config.yaml
n_layer: 13
d_model: 256
n_experts: 8
experts_per_token: 2
d_expert: 208
d_shared_expert: 192
activation: "swiglu"
moe_layers: [0, 1, 2, 3, 4, 5, 6, 7, 8, 9, 10, 11, 12]
router_score: "softmax"
normalize_top_k: true
routed_scale: 1.41
balance_loss: 0.0133
balance_bias: false
init_std_router: 0.00778
lr_router: 0.000481
n_head: 4
n_kv_head: 4
head_dim: 64
vocab_size: 32000
norm: "rmsnorm"
norm_place: "pre"
norm_eps: 1e-05
positions: "rope"
rope_base: 17100.0
rope_fraction: 1.0
qk_norm: false
attn_scale: 0.125
tie_embeddings: true
parallel_block: false
init: "normal"
init_std_qkv: 0.0448
init_std_o: 0.0
init_std_up: 0.0448
init_std_down: 0.0
optimizer: "muon"
lr: 0.00253
lr_mult_o: 4.0
lr_mult_up: 0.743
beta1: 0.93
lr_head: 0.00887
grad_clip: 2.0
warmup_steps: 200
schedule: "wsd"
decay_fraction: 0.724
decay_shape: "linear"
final_lr_fraction: 0.0
batch_tokens: 65536
seq_len: 256
doc_mask: true
train_tokens: 298900000
steps: 4561
dataset: "wikipedia_en"
Below are experts of layer 5 (counted from 0) of a mixture-of-experts language model. Rows are named gate (a neuron's input weights, with its number), up (a neuron's input weights, with its number) and show model dimensions 0-255. Each number is 128 + 32 x the weight over its row's rms, rounded and kept within 0 to 255. Numbers have three digits each.
Before each expert's rows: "mostly gets" lists some tokens that are sent to it at least half of the time. This comes from a sample of Wikipedia text that the model never trained on.

# expert 3
mostly gets: " George", "ucci", " President", " King", " Preced", " son"
gate1:113206152122096168147166109174118112099106121098165113111186177119080174142084092189100137124159071133127154102178135165144138099142083159137137137079120114113116144180140106087089083095097113120191143039140175126120107139112147101159126149158139179158185094150102121110086141122091125163131120153120075100142126198222118151133097064164097138121149159142104145135153152170083169089138175131157159115119096166131069133118145041111140155185185106082164158154155207149131074134116130103148128117094085152149101171111110117125092159141153105145110112138177126103175124132102095146124124163103112137157100156127187159085095065084096143084144095121121127111140179150100158195093131120157087101118146137098109133107108136128145083107234140135143137127082195152158115160126083
up1:062093112182159123166078127079093144151064127150171083153163139079149171151186127102168125124103149142199115119146113084125139115140127124129095110144191100087131189102135098127095079093093195173088183110201111110165058122131118087130128123097079084115126115071152135121127045128117128129156137166185167113164114133109185098156117138158150130113119131167177159133098161083110172179184105130144170120127169121148129099146090116168150118168141134168085109102055133119118110104111120123129153078095196137117126133061137175133096103138143084202132107128136133108102118064163148157117116118115112134115163094091107140153140110120202149200077108150134104156117147141112109048081106107121168125109100228156104117196083099125130134119150147123088135138137142081140111131107165
gate2:082128082072217127176142126122132184073153116108152159143173092115134157070155131047196144081104116141169135167147118089094067135144118168143150156132131148181128165117171131165104136124068136141108168058049169103164130106099083112117141060137194114074105100105132128179105112144055151128112145100133161114169098123150136155185136125131098124138162141126110103119146102140137101145135033129160172091121138081174132108111162190070142147140132112172148114136122129110159121176086128096150164125102117106125170150096134072145104139082096142100156129158099115235184137152114136133170101122117110138125133152180127140131124082190170079156111089137111129089174083149150221091139105127126156103086113114102132105138115171129103167158112143138131120151115082140147111074087151
up2:148130057142098109156110113177104151122153088090184123128132093139090202072137171175136205142115102172115136130114114073165143122131108096155123153116131097107072131093135136137076089146154214141085075104103149090075144074064156075113150113194152158096069142151153159152103130078118064138135125159134130175128124132115085194144123071082182121111131184153177141145128055137110121139132189159141137166121179134093121141115133165155110119121098144144142147132095130032087133061125130068117135127123113125134143148079109081108159112138169128112113113132146054166141106107109120123091168158160139141130132138129119146092128152088152149107158151119182130112128123185104114143118104046067126138138091089186128154113101102124176172043133136119133089079095071146108074105133152
gate3:084128135171152074179115049089176166147108145159149134150179161131122207151122094142132161109098151094076114126101123219210083153107113134094114097106144217095105159147121137154059101188130124120118101131135155080179140111106142109112125116073122112145185119082184139114127139150143143088110183112121074102086127145147136167153165094115130086167111109125090140120177169132154181100122113128105137165112108122105118095149103138154116138063141151130103165155063105206107163089165094147093114133125107115149140144145167116090130151148134141090086065104122135162139171091128127167097125083145171113121101049112178085128135089084106131123105097174183152110131144107095131036108114113142133141094114126174116133113095128118152197204082147117130091108097099160097124128051138
up3:081126131157180106118129111094139107092135108133116121109101072154153155097143131141166165056144175152121167142158156109153146131098139158164061160090089084208116036134135127130174188125104159133141112119145123096184131101114083095122150174075097137110118160075220100145124114113201080146165111185107091134107129130085085125078120114117138145072183140100140130163100206131089154140085079104138097089113109127147145142138141105143147149089130167076129113103112173204091069201116132127145121180153122076107118152145109136124119130102099126160096141123134151121148094146061112112138097107175110084138127165160097066097103135110085135133147123121138113101124088079101140133155187115083088132127160156114113169107112164053089190078084169125141120076178172131104061143136101

# expert 7
mostly gets: " 5", " B", " 7", " 6", " 9", " 10"
gate1:145165066157145094126148130104110088106144102158141142126119147078108139126143130157055138160125080114122146115206146106110111133142098115151175129190131087056123255164144143093148108061152102066186106156136104121109143120090123145126095125133135191157155096099125099134060101158114145119035076136141154176173114211160185111096185137138150142106135172173197106146133128147122156111140129080139109112108172151112108085079156118098076152147120077184158131131105112171077157110120174149088122139144137121117128143170066147150147135133107148121128156126121155128130108117107149114138054180121167117152136180112075159171066126086113116123131120141126159062116120097118076078078118174157127161132126170147145118102113099070073136158131109169159129159112124133164119086130065
up1:148167108106166169112080100131098157096141106090096124127136115152189137140116112145133140140144148128095117153092179108167119105158173122115113096112117131204121133080111104176082087108128165136150124133160155172097131114133108194161153103098118119127101114160096090123112145091124176118184120058092160158123098116152144140136123175143146136173089083095103093154153073159120077136093135118127160166089095227138147152176112167118088137127096112147136118139116159136118128147026104067116134130102088107144122137200115043181097116196119111100098096113140116155109124123155126128108191080085098176186131132139130106045119095118212113141112147188129114184102084102115168106130120161122128164154150182155173072139071109131113122132221173056108105135142156109086137174163119
gate2:131160126160124113154145123099117205071167126104132177150109126177118164071120130100142089128160091133109130121119121129134123202111117098123170082082142077161076133107136096127149131118189161126060130125045193115142114162187159099159096138160080163165122148132102132081138055155117086164126060116107133058126111094135139204193125151087072205188117147163120102062195152088082166134043138075120149131114149128061099146134179129117080130126055139125131090189110172165157071100152145100105140118098119117128104107123136137141134124125134098140139109126142098137134139157129079100155144153146114159122103110066158141121113084104087113040154117138155117162122069163077123104109103158065156161125147116160105144166115122141133141177108097159143154135134108117118141143073105
up2:086230154067162121163151124159188128129145103132120184110131151137108076150205113131108140130105097171097115150136159089152175160102159145147155099056084173111109159145130102080115169158168091064104084118135162111155102108122122085161157129110181142169079142129165112080168088116152151151107129114141088115180156180116095068134105149103129121177124134140146100174105139150108206071109131129134160149145139119204142111098131079156131091176134077132112102110170134119205144106112149154124116136153162093124141085133139060155207164083105150141073098073086137166120109143082091143167148106094146099121097169129122175145096132189162107105100181145190144149129081120144167089157117174154119144103115118109149123119170056125151099149119047118144122127109103133101152111176094
gate3:149108106184111097123053134114139140167150148138167166146173109124092145200154117119188193067147110150106146175134119107126153091126145151111108157121115059166147121112114097117116167166109189106125130101112120099134111166141105109141081156128070122085120144159155155128196144121112093109120106171094106150156166154077088125112064133141105208148099090129155086110117125098175100092137130127108122094138099059141084150073169152059096095211093138144127113096169131119100083137144135112078182127084091120091189111105081120200137157137106067144098142143171135143116132096089098140156157059116106105194123104132136096173138095129118118074127176137113155173090083176165181144147150120103103135158112112141116158104144141099185124144174173165167104215101084105168106146120178
up3:129106131211125130146191122103139133185126188104123108092094077064146160058137112173103136164124136163139117132101085184068131140151121130144107120108158090138120139112102159059142210134116128188117159097085078160140121116090096160139199120219124144094117071107069104095163083103135142120126157111153204093060114157107135108139137110087096160100063123151087130142129111187155133130145130092147134094135113160083080156133165113117200106158142177133149121136149149115144136090160119167150132097150137092087121126115157098086142096132169119161100111119083122118169122126150143153196155120106137157089181085063163086193147095111121085169109151176169141147108129170073090139108112128113141128159126152149145134100184149165085046132154087114119164121128139134145098144050167

# expert 6
mostly gets: " the", " The", " a", " his", " an", "The"
gate2:163139177120096124171113142072099149128149157093114105149123164086146094115086144142170175165144085140077076096154166093137123152098166100183168091073105138125116105092096105136134128083130162130143055100118139152072143121123156115094124121116043155168113155153137100162153151126126106142115112117070142109130147090073123118158135143132156082096128101153161157108147128120147096165150141177117205178104138181085107165048089096128136147123143101144153159104129083194100107144098189072138123102173168143099128090130065115134143103109129145100095163119113144157144144070122109144182116086121208133153170136118164116152090091173042105105109053127063152108129146129126106157160140171105166103122122122119119149104109131046113166166088038093142142143137089222106159103144157
up2:174089134181104133088096104128084096128118092074155146111122096126122117088136130103165136135162130125122104069107138126162116138100115143123139156096140054170090118174123108145111111068157108082122118165097121196042181123149187177099090158110159141173107120134109110118040108128142154132188153177109128120162093169158124184139163139133151131165140086164148105132054135123148161128062171154218141132137147161093120130125110130144078177089121116125121113104098146179139150105137187106135154173121120112135083128132119144129177086091109135147150146080159104160132083117094097108174082146087184101136169171069124125117071173070120153085143136125117152132207119152121168118192169190058096078144130128092169120151141141145118109148126067106159155100109068122107081134053109
gate3:072174117091110105114114155132060141145094163091102117096091120125116088174111179095141134125095121129105168078095168164108099107109140142152127105142132127125156123125180103117168093162164152139159094126106092117069159106186141126144162184139177163157159091088164149143079140165101154117211171147079138207138148131124155128128105116117142176130093124211105175175162134123184126104131201231189073129129073086117137127169095147148130145077126157078098165122164178168158106152126102117103138122068183167120066122113119150149102108139086156177066134124138114116117098105081133177160161104113167166121123141095157153134130071098138126123184111139140135130103183147106098171110172140084138120071191113163171164189098112077100095106099161100123121121123100086147127163152135
up3:125112109130105140148098133132127120135110138107078131142116139145119109148112132149098085170122110118124155054119211095122102102126114148107090102119129148154121150143112103120113074090143140110100146188098145168126201182078106101127142110066132118136104154112109089120195093164167118130089171131090151209199124080131183181111116104146165202173083121172128110201179134167156150132087113071134129184134184145110176141101143169141074137131166158112143202164131129123164080085135138168121093160162149156171177104178122081148150103215111110122112093106120153148128135077109073168160082130173145102168124079111094139146182114133128057155154168140114165165126152079152170132048133115070087102138134126165142139071147183145113121112132147117124111119170070113150164120155165
gate4:181170077079136108101137050099096148122157084140152167081095104149104168168138166129165133124145114106086091136069060102061128109158139154138212134094115137196149141126068060089081172177086132114106080112143118098122087096095117172152090145128121131103142176148129065135128109136136095135121180130176179117202098100132116145145124141127086133139180168083101153154166134145147082098140120143056179125131136054146156178139079129139124138104110114120162206144085171136074139114101119139160122059125093159087129118118122147165148113157163121102184168125152110151161136124117151109130097154178095147161099118082157176113114084122151123071208160098135101134139092126124081074190087173127138129130096120081125125116060099152137169097135171099093139115131138113134122125171105
up4:135172146155113100127165138122157158082131167143141126120142105122133150159126173087082077087128133183138151089122160194133075135134026194093076175145073124133095102123164081168138153112146071118140092084114078126125104100112116134124129132124154125134113079121149122104137063063119089093147140139086154131133137076174141099147100098132172085111126132127088097165136090149113040115097097141071153068131105133101113132184071198037113129074118097200167148141107090129147105088119134191127121116104098145136127113198132072110153122134141170148072155127135122159129090115158123084123136157127111170083166153115135139064163114148108151136222118165144110174079132115108128101140093189152130154132133060107101099103061111143106118154114050140092126167148161138147134133126153